{
  "n_experts": 64,
  "moe_layers": [0, 1, 2, 3, 4, 5, 6, 7, 8, 9, 10],
  "balance_loss": 0.00054,
  "lr_router": 0.000449,
  "norm_eps": 1e-05,
  "beta2": 0.95,
  "seq_len": 512
}
Below are experts of layer 5 (counted from 0) of a mixture-of-experts language model. Rows are named gate (a neuron's input weights, with its number), up (a neuron's input weights, with its number), down (a neuron's output weights, with its number) and show model dimensions 0-191. Each number is 128 + 32 x the weight over its row's rms, rounded and kept within 0 to 255. Numbers have three digits each.
Before each expert's rows: "comes after" lists some tokens at least twice as common just before its tokens as in all text. This comes from a sample of Wikipedia text that the model never trained on. Tokens count by the router's weight.

# expert 11
comes after: "'", " in", " as", " is", " for", " with"
gate0:114095110086121084111167168111081142123145142150161101154159124137142134186156142136119165060147213195075126228111087103126105180142216136182152149140126115152186154097108108174135091097120163143102184127116118101105106140166158111101181113173130137125169095156229096173114100080123094138135168149115140105171157132081114128142112109169113139135156123113118153125119094163079184196095106107155160102093142170135192125164129098138125134129186167137083118187073124168133135152098082134139136142147137125099161100159129113111174158105084175083136133130094134094096140099148134153
up0:099125104071110115177085122236118161145141103169132081163155156104140158116168145134140086143122161159126152122139145093122123190099149165053148163123121112147218122128095102151130123147094133132093143056141095144079172084143144152106137119138062110132169109133193104054129127114195128135116144172072158178171155149152151093124122174132138104103136104096108184146130145161110168120150110173070183149071119168082133156143077137122086150190114167151111130142116138136169160132137157125105099073103107103111193066109150116096113152115040121160141130110120089144096155104140136097
down0:097123084127111122124105142116127141107111111160099124122132106206110108059120120124142114173135148117163138103154105103134091166066087159114138110114129171155170074188153097162114079156124133177164154114146095126093133058125125176159039120125099090211079169101086120084134130086132108113107104111180190185110154125118170150096102165118190142164103132104084093090128112184158157178139134159157172128125097107083163182126101174137066101127123060154100101147135163134127072169096198155140159099090095097084117140139143126122111094101092170075125152081124123128130160102092131080

# expert 61
comes after: ",", " United", " in", " of", " New", " South"
gate0:079097099074171146080077105135211176169138160092138204128094151105147182112171094093130095106134109157102090054134135122120090150124065112153134088163146134126164138165133142115204150080163042143092123173111174090136170094138110097116132109135135144102161119128127210114128182158119191123149136160146149131117149156153138065151196140138126095073180081102137123117154149085086182144118137081122127120094149114137095160144094125137137102089176108106143088099152139123142175131148164109123121067091088113165090100163060103091153110120148124114160114097125136050132099122131116136
up0:170117125089155058088189120120147138101150103146178086125147197097167083085128138130130095177090163150064115170167101106150113112156170135174088204079086114165182123161122134087118107094132185102129147115154135146107118105166106106139175137147119076113139134128137136134132110104134088118146153113167086151103098117113162130020166148074100149116176170145175097163096166179115086093057100080105117135096070157156124080195131173144128157111165125111135117108161103113087131108199153191126144179153127173133094144133169078158137141096105130144168151130134164113096129101148104130
down0:107138113141086043111111118114144134091147146124069151088093095172186116103092092122132136091168111123137180196099153175123103152154163104106154147184136103070133172150078069125158157085100150110083132101134077126078147099161140049160164129114099178051127111154137077118084161104141127127099126107179155151124118088094115134153059134182131128126175115109148156088129150143159139133149179120170118155101108080133148168077118087065108109128086101196115141097136121108083075145102138098126114102085148124062090096125120103080128119115124104114113121067082092141200109120087138090

# expert 35
comes after: " |", "|", " he", " to", " He", " born"
gate1:145135139130111156189133141111178145150159114133145164140096214117145177141165171169181135133034069141149101121119172183115103134115179122186115083113084115100145142173077130117134179167149104135137040143149156063086136121075144135167178043132107110148118130134173139146103137104139146116146176136121155135118141139100089110140123103121185150167116189137118090120141131187100091090092183094145180135081121073124174109088120113095100154165152120126161156118174127140079137125126091164155105122127102115126126204161123094084104133119132111132156177084104182128094111070155070102
up1:189087150104165176072144109170093100109142127080134171118128116209145105125092057135099151100114162121132164112118118172155119110172096116134150156127119078173084140157156095123155138057120146135151191118099128084169127135130134156125113136099077100091084121148064099132155168105107165149110103149139107073107094165122196122180165091127067088165108080165108130126138179064093152095127113096197131178135118178140115132097059128103153085106064152097116123116129109134153079128084134127109168140192132090085175155073133167112207125141127085124132140104084124127146111140072145126
down1:087143065111118104077080110146162126169135086148129064209089106105104112161104120122126066187092169132102110134099130088123134157186102102101088113144146109105152074155215092144128102160115098159132160111165103136151183104121161131144114145086169134065205095174152081131183138160132098119192087097149129131110116146146159133105178139100087117143132115122118147148123097135074132092085117123119102145131118079125134152133121111143156078167109093111136195193115138096113140111195127142082135112210194137077152126158075092097131095098097179116209110127102114129128140136111106094

# expert 5
comes after: ",", ".", " that", " where", "s", " but"
gate1:152091097120187138117058128086098138117083096079133128145170062123112151104102167125137116109142107196096100155124133130063070143081216129144161144097098105146114129121096108158143166116142151100162118102117104184093073127106102106100137098111156134160125145123104141110132114180036115115158136115130063136149214152081062164121122139129160123127175160130132137151172088105145150079146058149137129125135162134128137144058146124110174075178099141168177137101146123134058104106142132067109127123206124126135119093128081158112121075104133171140153172076100128149088168182127160162
up1:106171139096151091145143076090149121166119137147099095161162087118154115128132131097112127127193154114153106156137135146080127099150115103180092108116121141107109140069155135159160149100180130197125148086145112128159132100106155083119156099107165143099117059137101139021146105200149082088125092120090154097190047101118124174080150164123099142120105079087112101137172156141156121130148109158154157123119144177130154117151132119066093138114139051138035187121075136082134145148136127124110099117179144136107094160090150076114160120079123206119151108204155096109181127126145164120
down1:174073150054159103154175078153164135146096203125128137112108153180073099167148112171094156178098115136158166146182116078118077136136175143128165162094164070054108099130115117158072091145174085031101100124150108158131172171130111149097175089115111137169130163140111142098139107193109158136182188108146151156086112126129093162114122125118173151136144081109106114098143152152131124126106146136141180166125094176171136149166115141124121096142152152116138160105181156109147116131116173084176152153083183099122135125183164052142119128138118091132187128107140122132144131209133146104

# expert 48
comes after: " the", " a", " The", " his", "The", " an"
gate1:109139052127145115063124077156120107181145120158123147119089084124149127092103131130106122124115098091046104091187105131151090165132122110116102084076172141117144158217131127142078157121175128058115142204124130084148148169112168148134098047119122086187146130133136200121092127160118158129150135159136164111188167092118171131170148190094144115108124145117168112074132109114143132169081155120148142166130116087106148130111112201158145092109127107129108136094102141170131176063069133119171102140167121134129075121119113134103130148073115067095138094174084140207165133130142118091
up1:136132124167169139114202150124161108128183121141108111167080073116125136137142150169148119127157138102116133102131101131120127180106128150183106122108113110119136164159096102077127159124084174113172070095177138129136139141120166126225103110153136106155183153125130129098160134092137112155155203146111209092120165117101122114048110068095186091106163148146113152143152185106131123185145149128127136098088143121054155111146123143175124211144109085158111165156091105192097149072145121200140132101103171149120144037070153146144105138134107174105151168086085120164123165121136085124
down1:138159033205133124089132139104070160133031177108083171100122109126141125158146150079201082106095111165120117162068107138110071138194097161135180123135129157131135159125102165131103149129105114145180174190148146133109148099132142085117123161146163054129125108108067096141160121136140151098115109098061114111128062083110092127116110143209096137100098096118134089115130104147174162106145102164115098098124151062140058134090164111075129112109123127072131117150085144090110137086104109149123160164128142167147170108119184124088135168174097140083115127181115109132153138112117100132

# expert 43
comes after: ")", " |", ".", " with", " of", " on"
gate1:150138147090156143117136137118105150103051113166158085076136174158143184103046159101116152162144097149114173061109118076096134149114074143141143152113113092127104122135178097141157159127162095130127122145120169125180099127137202151183150083112153083123079154124201157106041119111139094152140117136153133124073119157152113142060117096153108191171080103105092143126091171136132151142137096055127155077136205144068121130148144144105075071107127120154181113204160175132103127089081151130189113132168151180127105111090134111146146118139133156136123119138155138110157126101101190127
up1:118117131169145160184119171082046121102098151057154103113117088169093108172126202157143122105147166099124135125123159159160135153123166155170106137130152070109113110117138103059111118100154173139078109142137103226163083091135131136185153153136078093124130082174117096102110116043142125158135151116140118063166152134109163118157039186096097108149095142092118163114116147093158080141181161125107159100143141163075160109106152090185156069147171085075119159091160132144164143154079131127118152113110123097127134124109187133141103159098117186136131146127113097143067101134135153144
down1:117160165116173108180113124091088173166152092128127119101073084120107097177162140092112118099130082177142122109034118060141051123086094150137172191155143058165188073132147097138151115107124138134131146136081124152145187080126080118085148105154155163163128156140123153114131152098109082161164180071086101163130134102174132111105162116135173152088113141125134151157084180133133123112101122146133166175114065154158139137092105121154149128108072151157186113133147135149152107156126127166161105135072144165101133074205190102115098115166147102110149117153144075137106079106170186098

# expert 18
comes after: " was", " |", " (", " is", ")", " and"
gate0:122166085054083161117077058118123099124157094103109128123138168145144124105110187124148076128064098118081147119117068185120157177109115110160129144123084113127130106087154131100188134115208131098141131084153166113125224204143165150077129138064098109143143145121048142094170169123082145176163164120137097148103154104110127120083124112177119131113141116125100167132144158108173139098143130134098170119127121129121147083206177140136113145162091142093155111127098153107192135104146119099132200141109168101114120170156116131132100103104128122135230137092157119115114062088137091140
up0:160133080085115081105125122178126178106135144158146108120190069074131154093149150101143171162134124138157111143152100091094175176125201136110117147123153169128198128106128098150132158162054204139084158133070115169164090151115066137141116125153123138070122163123145116144174141140139112137134110094119118131104119181127162123159077177065173157131103168117144136138164157223109119206106108126122107147097121086131145134105184107118199082213144159140110096139132119044129144171097132123141125150151137150051126104163107115151170123099106140127123176174164121111141151148089125085
down0:158162129107162145163086112142187132175092114143151077147146090116146119090164120120109163131177147170192153155100104096150090108131091121050119154159125157106134130166101157123174115150094177155096084098078114179065074142127067165180168129182154206151080094119176117109135129129135122098103148158128148180151202108172134126088170164109130117136128113035126134114150150095099155130124147101118082135143130106099127093123115076049076127175143165152130123148194141115138041146111134140110140079082121151138112158117110115174152148109110075151133140112137143121156134076062172108

# expert 30
comes after: "-", "|", " one", " part", " No", " all"
gate0:094102113086157136112152132147099147091196166084152158133140080112139158185115111118106140198155127159156115149135171149135135189067112123117114101129126131083101127148146141132154112124163116083124079138081082150135137089128092067056129103141098183129108090075083181094190136130155156129161174133144129154169129200184159150120176122097159171147154107151187107116135040145166120147184104155160139109086099143144115172140161134109101172136058095159110144097142094133135186114102130127212131113121151197171151162142066117148133104099143106124080138141065171129169122147147085107
up0:129132109137042144112146112111178122119072152170135083150165103125129086124160124123141094107169194178106087126094105093127113092174135130105159152088197101152105104076120115175120087115148106182118143114184164094135093086115159203104085153125151142116109136145144010126096086119102115139124060166099106123105177064113063107149121132181128137138083142098078127177171154097152124141106123146132118119136142107076111118143180087141093137093139040121100100123187152094124088136170130141108121157097074118086132108120180159122172141128121153084181120154181124122115154136095175155
down0:116176198142140122079130161166103149136105163164183155135132166134154148112136157138108084062118167201145205189128144088155100154133131132139134061097124092144142082141167079151120129125117082110154174107150095192111107092143127112099145148116129157158118099091136198127137068134135124110119132145145152182155183108130084108078110068143149111156152116140106111121149147128138077126159078106120115140171105164137149062158093220064159085123120066162151126127156192088156192095155137140109137104104150166136172177163086117098106151106153082121123179133128108128126140135046101096